From a checkpoint of a small mixture-of-experts model trained on Wikipedia: a softmax router.
Below are experts of layer 6 (counted from 0) of a mixture-of-experts language model. Rows are named router (the router's row for the expert), down (a neuron's output weights, with its number) and show model dimensions 0-255. Each number is 500 + 25 x the weight over its row's rms, rounded and kept within 0 to 999. Numbers have three digits each.
After each expert's rows: "comes before" lists some tokens at least twice as common just after its tokens as in all text. This comes from a sample of Wikipedia text that the model never trained on. Tokens count by the router's weight.

# expert 10
router:473577475512498478497506481502484544472535523510455474508520532436489477524472471490459464480517518465502536457477518539519486482509495503489502486547512495535543449510486471483493481532520534522493479511469560503514494532508516513487514495553527513526482512486504530481522510505460498508501501470452525543469482475496488522478485502494483524486461479488471515491528504476523482522508488551502532496508505561453524500510474537491527542495538512499525506530523466520489525509499480511508503483529508488515506536508533451474474499531509507527500545513499501513492518491490533466520528455504518510496512502484478503503478472454498475477503514548509490494505465511532501475506528510513490457459486458489532447487527477498526484448501444504515491494525481547444481501511467
down0:514480495526500510545472504442494496445472542486461491478533490553469573510506506497559551472492486491522470476525512514482487472508504518503551486483471514491501497498492535549503510515480508496535505537505491448496529489483481478496523464466518478481419482446503522503509458474528517569491468524511486487484518500513488502473509531490512486500493481501531499519464465517457499492507550547501495466568496493539502509472464470527524487502466480474510475543516485534526489496525490507477456520527506477530515485481482501437502476500492514477504497511502461481529488535540479484506522491519510488489486517511498512480533541525471504489468494486486479530495504463516502519522514524528508495471504511480501525487463503502509513475496535517505495443544480491540518470516480
comes before: " the", " a", " his", " its", " this", " their"

# expert 63
router:509499528531486490507447489514525473492485510469495533485522523463508516548481507500499459493467457506477504529475511537508526509529539534505490544552488502479516435521459466497542526518441501500529514512500499476516500494525510433469544500530477543493522533484489451434470512537516478521517472466487496490489447479471518475525487445486483501512490485534496481472532521518527516500543513456533463491495504485500505508501488514513510538463509491523508531503509512518498491474492532466500515535513534520519474520480477513515519532508514515510499503540514466504520491530514535526488512475463505480481528497532451456450483509518520485520478486476516508511493462528479513539496488471492495521478538455471509473507456467518487510474517510468515536459475499528475485546503498
down0:507490501469490537508468499469472500505514533470527529543527478499489512529456471458475499456492485535466504513531493474507499480494501512526535492535485550518485557510464444508517480550482463513499512530503498518544506492514496510486487495495483535493508565515511480520530487550540487466517488490501541540494543509486492494513489512493526473523510499468489527516505519483579474515540534516495545544472485509511513550480516498476505466469500515516510522510528503517524501468493557487465450499467489545495503495491506495465457468522459488466484466501496498517481504485503508496474470546498539515491498500495508500552476504468459462480543481476474526511520453528464483506518503493526449516517481509512468498507499502491533511501516477543509527485516507475543465527469472
comes before: "0", "–", ",", " |", ".", "9"

# expert 28
router:503518485480498558473498507523510494516478505524525502509466508480537513508531509512496492480479496567509482491508513522462488481536500476460450516524512480486472546502551522477463502479470475501513516488528488458526452502542496454473477508493470519523529516482499495529484498474498463504523469520502514509531487481491510507522531490495472535480547501517465524496550504480551514470520459497470520467494483501489495527479490543468529503493492495501486495533527487531518448501533505489439508479443497517511483511514525521454505497460511454512458458487509459505470525488521484499493491467527516502512542519510489515485546517520534461533496521493534483507447483499471455443491487497519508538493536511514496493480527470525533516540476486514530533494449478506500507459518438
down0:507502486549542499478490472501494521520496471506459529496497467522555476501487472517500494472506517529469541507552500493519540479543515518474502476497512499516472483526532518450481538507515477492472463483516503488511482496506524466508517526528459499562500506483464521534520455468447505569499482545501500486495502527478503464487484513508528463494486464507510497518503496471530544455496476492507508485472489490494508491480521502501543494507528512526460501470476532473487503494514489493519490504516511545494442504488502491531527493543509520494528486508498533495458531506482521488492454517504582531474475494535505548488518506519514515518467546511504499485529536540500565492501484498478506500458512559463549490482501509500495451505500485457527520520513499505499533483565501
comes before: "9", "0", "1", "2", "8", "3"

# expert 4
router:540496486532523515478480516573495488524517467473491514508548472466498491488527476486512486506567522476527485484495487550535466511511495482487481502518540536472492500525469473515478505481469508514462460495451510519466504532442478479500532501530507500519517522545520506466566491462478446530478496502515513519521483487457515523499502528506483479482531515529507483462524470502478518511521471464497486474554455479469538501495455452478505510481466554550498485495505515497532461480514507485498556498498495458503500482518525487529477473479486515534464511508482469490487506480472521487496560487474498465506485489468507499491508562480504465499505461471519503518528472532495489518481513513502527545522508515510519479474497482529558471509508518472507500504509526476519525498509501
down0:511470503457501545511506508527462486492506508458511518519525487455513533477485435494500483478494468541477501529532464480516495486509525494519520518531528533546471558505494471460461536501492511514508510508523519531504490472504511497501526506496456511510496525510537504525527501483521469491478490522492535501465483498488489509502462526473554520535490524508508508481496539481470500510476535528534449471508519482484511501468463495514525529461498499478470495457521509525515487524488490540505535507507484521513484496547510561523428491529480466548496507501532466510513435530528518560497534458475505517491528457509522511492472471493531519475478497520521489480490512492480522524503487531524483489486476535531488492489451466486495495517519517460532463446509473456501536502524487
comes before: ".", ".,", "ack", "ake", "ect", "onn"

# expert 48
router:510483531528554506487489490499502510542496526524521528526511461493477495518512507522494484477530511534519534475509518491505514522500482495489493452522517526522493493488522426483477486561501480491502505527523515511508508511470471513470522510499474458526501519499550492530530479515492518525554474511542437530474504458485487503507476518514541506500524487515514500502497528505482471516489501465489521546500469529496467479481492470473481515498514516510496528525519528515443512481455443481454459527488523483504536489503444501494493483502460487535495516523457528513459497469482487549466491495495538540497540526501533505503478511512514467486445531488502540498509497458481462457479489492450507505488476499538465507488503528521511489521427484498533507469515480541496474522537544
down0:464462462499478527519543500505475480458513501543505534469519470528513458540505527520515500529526495480547517483524507487462527493511465515494503444472506538498491510482463514483497518496455528511462527533488492536495507507487449509502516532489468481513527507513480487506474498498504482481511531488541498516494517515446462472494479494496487453516537505494507516470502487522493491577490480524510476492516545510540485487485477483431530557495549472460519501504520464480502501493470482540520525494444527518485491523503506459504471500515506515472516462529534507498544513479480520482468497539477472535500506471494539476515509518493508514502461509496496520520515460524421474502467473459490527452494497509502489513515540540529494529508486488474534511520532540510499516481518499
comes before: " ", " The", " and", " Born", " K", " P"

# expert 55
router:469484480481472469505509477467461483506499509524496516475471504488481521480483510507470549503519469519467497479499489511525541506516542451515505482491507467468491470475516517468492439492534533481509471516535489447475503472497515524518436481477473516526436538523453505520483509548485515512482536480439479480487478533535488473474497513516527493519491469514543457520528501500472502492462543484471506519537492515499485559490489487496473519498511542504496475510516473483476508549524527555471483478510495517505499516502498476439466516492507480498530507493542479528471525518477476527468499442549527503468477477500496480504480458507536487514522518540548461517503538478492510479532484508517511463519505519524494543461502529503489487465506514510508495480491538510463504513492505
down0:485513550509478475504499517490516502466494514490587435535462509499504491526497500482516530538473415485519498504546465473538505518513442499505468507504518496492501478502476538516488466522499456497463526468502517454517497480488549441491505506531500467502484496493493487489501476459495493502504500469505544464489533541511487490521488469533527481493465528496472496493488496470525479509471472475513532494513520492516472497498517471519518542519472499507508501526498504484496513520431492525490491501526501515503482525513485496524538504477469490530538507519473478477504487485529462473474494489533538447498510564504508500474490529487457457467501481497508507490500542537542477495528519491510480511542483538479529507488484506521438501497533480487452498475545522478505481494549513
comes before: " the", " he", " and", " but", " which", " it"

# expert 17
router:512510492451535517499526482510473532478558477515485523535469525479512485497504497514524486504530499491497507465508547505464450461520469517505525539527489503514491515458477523534481453493522491464469500491533484484502495488518498498481488478545488465486490520526449457481493502541481444464495493456504540524493495516502499455486501547478535472546459506500528518465487503522543496480503494501507492509502488537551483501460455520493480511485477514547488500503501445522476517504471510506501459485488504492487499517524517484483523506458494507529514515471480495437521519487505500528545508473507515493484431483498498473454504514506500448549480503490511461509500498479448540536527449482459493502516507491473508503538540488523508492483516486477519520500516505465539506569474520
down0:475465514532488517484473560505501485478479475530472479491500483519558481507549509492489436478494500575522479469517493504507470499512438468497500540492484485442492580478475470485499514517535507510490470511494516480479499514469505490466494529521485495489488484503505488468515522518521495505514496497502498452530515500497488496540471503503508514505453508457510493539527497521509475471469502468515486503496472498461498488507479509504487503531517464496555450484494488527511504516535457509504451482523514534508512528493508458508498528519526464427486507501527475460473520561491507506475563458510526507495513468495500549518501506496504473509513505513487535490500518445505511460522472503506499507495501479491491493460525482494511498511469473503509536520426518529465522449480508
comes before: "0", "5", "4", "3", "6", "8"

# expert 34
router:483499548493448470559517477506515479549480458515488535467521490498507497472515499503505531478498514525499538484505509517523536533471494488504510507484560478521498484486474497498514502510488506480455514502475511527495494529506492526539492514482496507523465492539488465500458474500490494475482506526485447539542499550492507543490547507520516494522525457497566482493500480465477546518516459504479505499503448509468518492452518506497520527473461520501473550503509478566497476506508493492470534518496522482476500484474496491506486498501517454529495523437470503561479479497449510490488480512497537501499474498479532475513482536508498496467506525509451498495514487497476526459481477459448505527492481457520476537498472505546503495505486443473498510488483542454521525504492535
down0:484511514459524504502503501505501507489504458484544495513483469510467509505486455492484520501530503490529464529450500517479512506510526514458509511464444523483498473535542476526508497441473516517524500469544487539530542502499488518478559540491538502478542532508467504501483508483498528536482511509500472497507507499533526497511478525528491449513499451490525511500517520492541482512473468523565525492510503497525483512527529505485537517478493456477495515539517532540478539526490453503479489506480510498512507526449515523547475436497516526528500480534468531475501470492524536539530499512541492543527484507478575497476480504500494502474524499497484480504494488476487491516520470470502453482523497509457525509488508505501506506538498494432487499512487485500564505553495483
comes before: "\n", " |", " is", " and", " was", " a"

# expert 53
router:526468538539554537468485488504461448534482467537496511505503469507489510490500495518489523533491475481474536480502502527465497536544506511518504531497463531457475491492537524488468505496510522504515433467489503527533513509538508484484508495517518529493515492486504538529546502504501497495531545533519498520555474521494514543494513492503459479489476504473504493505555495539511488431512533466508536469531503540471514524505482505496494509529481514509466467538492500488521514495451463480479460523545559531506491485473505508454492488533479518436522478497523482517504472497505485514505541486472506474487499485492486519514474529509497484508493465538449472434468511493468512523567505512505487459501506509469479471505527509506474522482483499513501501492506475451487496493468514
down0:530444512493515523526523471479489482554523437515490489522550520557512507516478423496513502527527534493529507490505483475491487511529469519518508484518543491537499466481518501494513482512480456496482438510489490505518493553461512554508555512499477510490502473504524514504481513547499520477498479487467511516488534504496520519514485540505484522495485499454492518456464471535503549489511541498492527527515484450494495484504493466471495480518543470472475520532539490495499511476524481526493469491509531476487504504499470492498502481500493530531494500497542505513470494558582498479467499481504488483542451491490509530501502462454487498507499476496501455485472477488518510435522522486496487518520481504482550498496459481508477512529490490517508478470527504499549487497448495
comes before: "\n", "8", " The", "7", "6", "5"

# expert 20
router:517474538488535515466470484538522531520520519491485488528530540501470474511509474503512516471464483515497533514481527458531479473520496500481456510536531526479464489536516490541497469455530500484485480515485496492520483502518506481520517515475450454511512535453464464454452528500511462478526485512554476483457471489506474539518521479459515526515483468487479500484485491491503509536513567455528439493485527493480481501496477507453514485513519514534500494476495487524499491515485510513494527480501519502542505526486491460519494487482478508538505487478469526502520531500528476491514522525477542507493511465507522486490508506498469457538531456467535508504484548506514468480561460484526473501485492502489472470521503458556540508525480481520514484473542460506451491496508490
down0:524503519522495487513529512478484456465565483525541509472459527567466497486506490537484499471496526490495505528502490489518486436513474471520500490512560497541486534479508539533554494508497526515510463491489493513522531529477514527453483500454513469473553477474484473514519472491507513525500509469489475499501509524505518489490464559486518480520532502491529484518559450505464523496506454484500465481475550555493491513517473479516521491504517479499484508496518458504509539530468474523492472470481454505479459504527502511526529502445511476528488498542466476496436500507516520477503464512488520442527512472519465467487515509511493515500506489481456487486508496544485490480498509501506484543497528520516502512551511484483454509488516506504485534486502549515497485491513488
comes before: " |", "5", "4", "3", "6", "0"

# expert 33
router:461507483510528528525510505499528508518500518504482499534539473504499468484515465484522490490497474507489500483545462533491495514480536501482491545486478458501500480500478471484485521487454473491476533493524498507506537479536478490509509558537568479511524502481493459482505513498462521482504483536509534550506499490481511499516512515470486492533545468508528540552463464505529491481521477534523499526513527481514449518552454489478478516452458467471488475526483472524456479478488502522528493497465485526555490503494508496454511547516503512511558493466479502489521497483455478508513472487481517508481512490510481481527464552537483469457471472500504516530492508480539525510511464506510503490489524478482518490532538520512506480535529559495512480493512428481518484482459508
down0:517533467500510487515496539504459494497519458485470524494526500480501519497519531516467466498495515488528543514517481527524507479497551537484498499471485502489522498490522470526464507494430507498517519594500513483537505486527489547471486481500507530520535501493508465519515512518517524462478529459483458561483488495484470489493542503482508457481491509545508498484474452521495528486515529468474516512476487486500474490551584481524502512444493500553518487531505504503509501495503485494515503493504501524514511470489503504506468479527494527493450515495486544495466493509475527517493482452531497490503567475517462487535506526465521474478508506508502520523474512496549529526504527535501465486490527534476480498516491498496484474491507530494463490436466540488491552505539504
comes before: ")", " |", "–", "\n", "″", ";"

# expert 15
router:507538472507525467479522518524485497481474472476491489491471508502483506514524509513440556495517522512507502523539514483462535488507454449528526468500522526511530503538536526489521506467486544507500474523477454492528490467453487500490493468549541529473489499496525556462490516473488483496456477530483555474477506516464450519468508483536491519505498486494481518460466504537508486500530450496506509500464519510524447502493487481459493474500528519481522539535506503530509484505509475494504505480528503484514476529505463441466508515524469531516513472491484516493526532498493518489479511530500542468519533453456476487525495476494504504501491491500538505499505512513462507491513525524479540454541473553528525491518514489516487520533478518531482494492506425511531480501483451
down0:472499481501463536486512499530523475528502485448487475483521473505519471484523478484528513464483528488523496541492506484453456513496500483473465487517476487526540512487478543447522534528503508504537516492501500485552490494513513535484504510469503517450528511508445507511450443495497449503476528490547514478517524508511525483504454486549551527518520468489497561507499488527532463483512516486509455490527468465535499487504504509519490504511474517503530513520519472507516530507492473551513522504510499481453499471441492488499482478459540469494514476491496522540505516470435424472483522475506474460473522466489523508538468522519510516514522474525534522524512513516501501502501537471508460503511509507508468520453453504522515509497477499482523514500502496485475516487487463
comes before: "1", "2", "s", "age", "aged", "S"